Below are experts of layer 8 (counted from 0) of a mixture-of-experts language model. Rows are named router (the router's row for the expert), gate (a neuron's input weights, with its number), up (a neuron's input weights, with its number), down (a neuron's output weights, with its number) and show model dimensions 0-39. Each number is 128 + 32 x the weight over its row's rms, rounded and kept within 0 to 255. Numbers have three digits each.
After each expert's rows: "mostly gets" lists some tokens that are sent to it at least half of the time; "comes after" lists some tokens at least twice as common just before its tokens as in all text. This comes from a sample of Wikipedia text that the model never trained on. Tokens count by the router's weight.

# expert 1
router:117120084204147168144121125120146124072125111096093104138140162149165105169101149081171139125148062126138198162111066116
gate0:117119085079139123130150157102102120066155147109083089126132104130149172132136164110189128109131142103143197200114094129
up0:120140159102158107141158088104110077135059033083083159112110082095126104180152095110177159156127193065186124106127122176
down0:114135155131153160149141153103122138162110100151067188117079103184121085135139110152100176152171150092139138133149175090
gate1:143173134187192163133123085149169131189182177126102112144148124118153106126125116132047086166107138115157131121168083143
up1:081139124101143154206108102124110180113141108111157062154127112161141157077137083178128164144124101149088131146170129119
down1:116115125096143132140133169151141106182148210150141065077103129124120135180109130093059142149177138139041101120112139141
gate2:138135083227114152064142100121182123129068088049075147082128126156142119097158096127157157121124144112150075146090111131
up2:153066155133133124113189115128104137165135100128097099182128099111054124134134123095174097172094157134106161151104109106
down2:094119154143143149116098101076089124133102079056148119161096120122147166170123187110060120080176148096153125097136109089
mostly gets: " Bas", "s", " Cas", "echan", "ut", " Vas"
comes after: " C", "'", " M", " c", "C", "c"

# expert 23
router:114168151121114140128155140113117147118109094137088145151132101190134118130152093098087156143174091131147136113151147141
gate0:166135097128118115146163161102110122087137186164168142152148131156117101122125155121195125120142077130120191136149121089
up0:107137145133126135115180097144130140147033063117103159104156111088109097166140079066138179165172074106137082112135148171
down0:174145133147140130111141118086130102098112137153122170149087110126116110114108094101167108104141058138125160158111113107
gate1:082192201172159158121064173124131095164178165149081085105124166131161120082141160137058171155178101102109117133182086101
up1:081058082095147177140121069137176151131128128126205125171109131186145177102114085148129133178150112134064088134139140144
down1:163103157155171127172111130188136068129108107102171062158132120131167163102117093125162128106129099161120097108082058154
gate2:148129091138127135106163099176160158144080158075057176117123050110145090117155122115122145127167146090144116128080175133
up2:166119127107081109146189109129167110128183143103147121191148115078104169134183097120176136169084096175133177166070136141
down2:055123193196112093112101120092082149115054186123185117156114143127138158126149154099130156143098118085121147112177121121
mostly gets: " the", " many", " our", " some", " Billboard", " mid"
comes after: " in", " of", " to", " at", " from", " on"

# expert 14
router:130175126134119134171126126127064145081133140138109171196103035162146125135076135131188133109120088123096158164191092121
gate0:141123100108092185131107153107139188088139186175092077148117130112182145137135135151182067142103086162138140148116077161
up0:114103117133125099079150119070138119170115054086136154076151092073172104182173108130144179120161143108096146089182129148
down0:143180123171100070115109139100098144164107129183124197094097098168142095130180129103134172140130175127151127151141139110
gate1:037162123115188150169102105168109082144186152152112156125120110134143130112100166161108138125156151111144173114137108083
up1:136101141118164183165114110084146146080153123146170117114089139188095173086146149120117153114122132096124085124114114136
down1:167148126124129158194167151108121092167099136130128051121110131127141147103070114145106118059119156164085039123142099184
gate2:110128101158128158065098085119127097093121195094105164107121094121114141118118140159204152104152172137095109111056081108
up2:146117134115148086087198149128125124138135104152101153168106111136103122115142159108167167182099131098128168156104104111
down2:083118172117104151103145139133120139145114144095152120154052133147175172122131162129024101156173080119086115082104124121
mostly gets: " politician", " actor", " director", " footballer", " writer", " actress"
comes after: " a", " was", " is", " and", ",", " an"

# expert 17
router:129122110135095151112098142107117135111157107131131060172162089173179077163072130153118117178131060092122139118129100117
gate0:158098092103079124176098156104177137101162133167158098092090136153156151183083172133097075114106101120157176215182137149
up0:129123116103144142127152075078215112155092059086148174144123124083121072179131106119117161087159073089116151032146122173
down0:133149138187114168142121176057178160107123151132132208122082139139134110074182157139092142119165120126140159143138125062
gate1:080180118147217172115129096127127139190151206119093157147146097119140126106142172192080169151188157123115107136149096090
up1:107061132124161199144082150124192138107115152154200083134068082176104176121139139204132156092140100154097083120165095110
down1:134107123160161092121164151117134056192101149148162053151128137103164141144089082134089118170156161166110101125135118155
gate2:114134151122120099100134089105093127131158162088083117066163105088170093123120103151122122167142134109118066100105091049
up2:121102068074112136108158145125109146152128057163151128158110074129106118152145132114199177104126070136133143110144107121
down2:095114150187160136132119101071134119098069106130162146181085151082130154124161118148084127132177130130171097095135129113
mostly gets: "ateg", " Cour", "orro", "iet", "loy", "ryst"
comes after: " P", " C", " V", " T", " c", " D"

# expert 39
router:143145198101144159083111087078099156071156087120132106143136027152148054161108179148111160134122095113102172155190090133
gate0:171146099102105132138150153083090169049187155126105073186114068139145109144146147139132092099093083103149130175140077114
up0:109156150131184100131124106121171088092102074080110098163134093081143078159167125100139171153173122111124112100178167122
down0:121179133163150157150138123106120149130093101127157170167101086134122078113205110101137138142141141109082165177172183122
gate1:106159169140115111155120131136168141198161175141079102184177102081154072166118086182118123135215123164114125165146080129
up1:122123106093157161130132102074221138107092135138151087164074098229098157073134101162123080157132169165123130140156120138
down1:190134103118141104162121144120169093097178109128092015121065107133148144130110128131130133136114131059108100156100166190
gate2:121078154108169141096119072077150152172135145090087174106103102132125126090150165124121145126198170111117085166101067114
up2:099090180126146098142188125122079152145170149111116121199120087081125145162117138119146137163121134106117177153164120188
down2:039111174174168159113116108151162146086077164116157197139026143119182154139115088111144154144126125109120115107192115146
mostly gets: " Chris", " Eric", " David", " Jean", " Alex", " Jess"
comes after: " |", "-", " by", ":", " K", " G"

# expert 34
router:180127103128110132102176148171115123065096120088139132128125169159132116136117123103167136131118132114134089111142100077
gate0:196170108083106168127132171112107155108139152145076098098071140120130217115135169118176115074106101082102157152134148140
up0:138112127177159185160159111071143123136077086060099178104116107059140093170156087143103154145203122057178127116179142154
down0:108166119187088127129147152125172129137115141157095163111048116185139121098182059084095099134178127132112159137139128127
gate1:088183173129152120130129125139093143211145171124094126189102128143103120063136167112076119172142164156123144140160097121
up1:126061113112110188174165170111139130112091157132139097134099077207127154082101150167115151140149159088142063140138080158
down1:142120123148191149165125134140107099122107114104112043121150127073102172112060089189123126160103097080109147171104129122
gate2:127098122128121140033182071108152115120134114105114126116127149151061162121162093178124151116154127148146066104063155088
up2:110101129114101141112162116122156113138132122106161162173117112118047081171164155144225139202124093144079173137126111105
down2:086108143103134172095114128130143169157126136072125128143092172097165095162143164110115112150172099170105124093125134120
mostly gets: " Slov", " Mount", " river", " nucle", " genus", " fish"
comes after: " of", " in", " the", ",", ":", " and"

# expert 43
router:137127102144086151153186104114171146141149147139119146166136064159151135104102134113120096142124086090123198170170137114
gate0:144177114102111170134141126100123099065166150146158089123169057154127127113142146149113084123099096133163182151104108125
up0:137164131080127151137155082093141082193128084097090152120119090088170129168157109068146138185193148127128154062125129152
down0:119124099163141152120137174084108166206105162169091179116117121155166079115118079142118162125147123149136153165123115102
gate1:080165116114167144111083128106124148174196137087085137133116096109141089113126153197059137112136141150115153075135087070
up1:098096100160147138158131083111108167103116127152149046152091105189107155080117092146149194117158166117129122193150176161
down1:156134098142137114110151180144104092103162123125128104131162163133114106107095110142108146159219129107126154174117170103
gate2:153141116150187083142163081117097128136120088134092162082129125092105160096127115156181116105178177096083062103078112116
up2:119091138158118146110169123113098140133129051098153111243152136123077129157111102154176145172104095136147127131092105119
down2:084120119178100159133099104128130155088098126107100123115085131079102148170147128115057111139158137111109125101164071105
mostly gets: " album", " UTC", "weight", " MPC", "ZE", "WE"
comes after: " (", " a", " the", " W", " an", " m"

# expert 15
router:124157142201115137085131157087107190101192104120161119164110102167069126161075148137116106161150107060141122176148117090
gate0:119191123097143139135136150119112114085124166185134123151059117148183126089117146135169083123135126131150170173167142128
up0:114178130132128161117163074089098109115109069090108152064149118097156125173145099104108143124129114081117135132119158164
down0:140192113111141138100115094115101139121105149181130208114023125142119133161128148152162128122171145101109131172118139113
gate1:092143117141177142163128114137136150167159178157105103179091054112130111094116134132098135199154104164164164171137115098
up1:132097099084159203220122095096129057081109120081189092141104127178146175080107085144139210153150106141117103129137165145
down1:169081093178117156200094156195134130100088142107125033111117145149110139157057155155109105124134137190093117171135090146
gate2:120082147172159121066134098108097109097120125141067195105093120097146142152150056144155141111142173097124072141075111110
up2:137090136149091134129217131159103150133136078125096137188168075122084117159114178126193125154123127136106183124118117126
down2:121139199161118119115132110140108157135074109120158163177099167091185124137097153090131110110143122108133153109148135130
mostly gets: " until", " However", " After", "After", " per", " sim"
comes after: ".", " was", ",", " were", " he", " and"

# expert 41
router:158176121186092198077131129128145098090094119069074138123146148209161186141074124091121121126126120128159202083111145083
gate0:149145082085148147152156132147122164109127144169112108113140181152158077134169139089180059132104083135152141141119106139
up0:140159117142117146100186101062207121169075115083127143128150070101110108174176094099106184146183100086179122156176121138
down0:144165133149098137176118131085115134174137161131159159121066147146173112165133096105147166109183099123078113140113183072
gate1:035136126147106114139094150144158124182180206128068086174135150141174096092177132170063104146152119129143150126114081100
up1:097117117160150216211127136093130104117114116059169115125081114223100138116125165159138161147097170120141116129138103197
down1:143149093110156155155174151173147042127126167135151048106161175141126101101131087154091124131126194126117163092161157095
gate2:093125097148124055101153076093133126091136191080083155093143098115138078163168138133150148085172165148146095075085126111
up2:130110178105143162114204109089086141138152060158161159192113110108045102163157119153129137192105114146103191156117113186
down2:085153170128102109155137135165113118101078172091203178085056126132136140188106156131071061142122108164182138136133149131
mostly gets: "S", " Kh", " Bay", " K", " S", " Ts"
comes after: " (", " the", "-", " I", " S", ":"

# expert 11
router:102209109109141170085146128113137143125098121127076085158141084176121114132145151117135124128154114121162151154126123091
gate0:174131127083146129148143160166200132096148116134144099088123111171130117133138173107127089138079126111105129188151088092
up0:134113112099091113116120130155153093200077061084134128152102122106153138183152121101184127147171105107114120139144152228
down0:101154138144096111083163134114135143154114152128064151125109049176100122092156080094123120151178112138133125125149147132
gate1:105156135113177182125100154153111125132203198087092115190124122162142133108153166149052163138131143116091142142123079106
up1:108106101093109139174124058149150135087112114149172131134065067184133179082062086207155123134176135158131136116102101154
down1:175144092145166123198117133102097079130125163096157000121114094121121166144098121141112133076133151111106163110149108158
gate2:105120167124110095021190087158111148126065093120074161098141116120075129096167145215159104140176136075069100096143158121
up2:152090180080131125115193162132130162160119099083172126182113105075088144163142131102127153149082143157124145196106118164
down2:124089208133081141137132112133106129115092143118165127114054140159130120098110126125138126153191123147118156095141135120
mostly gets: " Council", " Committee", " Railway", " Labour", " Brigade", " Assembly"
comes after: " the", " of", " National", "'", " by", " and"

# expert 16
router:166155160172093201081111104102158115100109148080147143153144110150185176104107159074118149131167131172129184184131131150
gate0:161151145134113161162111173138116146108203132142138101117123142155180155112163173144163082125127072148160160159131137122
up0:163145149124110130098118087117146076157091088071159118120155097069142066238193082128177165190126113078121088105184141139
down0:155140196161092130129160115130119155079079155144125185136095142138129102171151132125174133080157128163103131188141169123
gate1:125196100120129145147114059122164156168152129105046154106154135152149152082117120128076128166170180090161122120161106140
up1:101148166091134162154102081126182150112095113141193076120108126220162152104113096193159129159134153082105150124155104123
down1:137140130107179115166130191132145118075128150120155072108138099145120123118142073226094110153167117171090111134169084143
gate2:138124138161170133112099102109103146140149137105087166122132114117133125116162143199156104142171116149099095100128151091
up2:137061161122130136117163117112089169156120098126138159195116075099123080126117145159190157131117066156115132124159145132
down2:119128153165138159124123106130104144102101154092157181150118164087191130174149118123118096093125092114105080127116069185
mostly gets: " Zh", "cess", "aku", "hn", "š", " Jean"
comes after: " S", " K", " J", " N", " R", " H"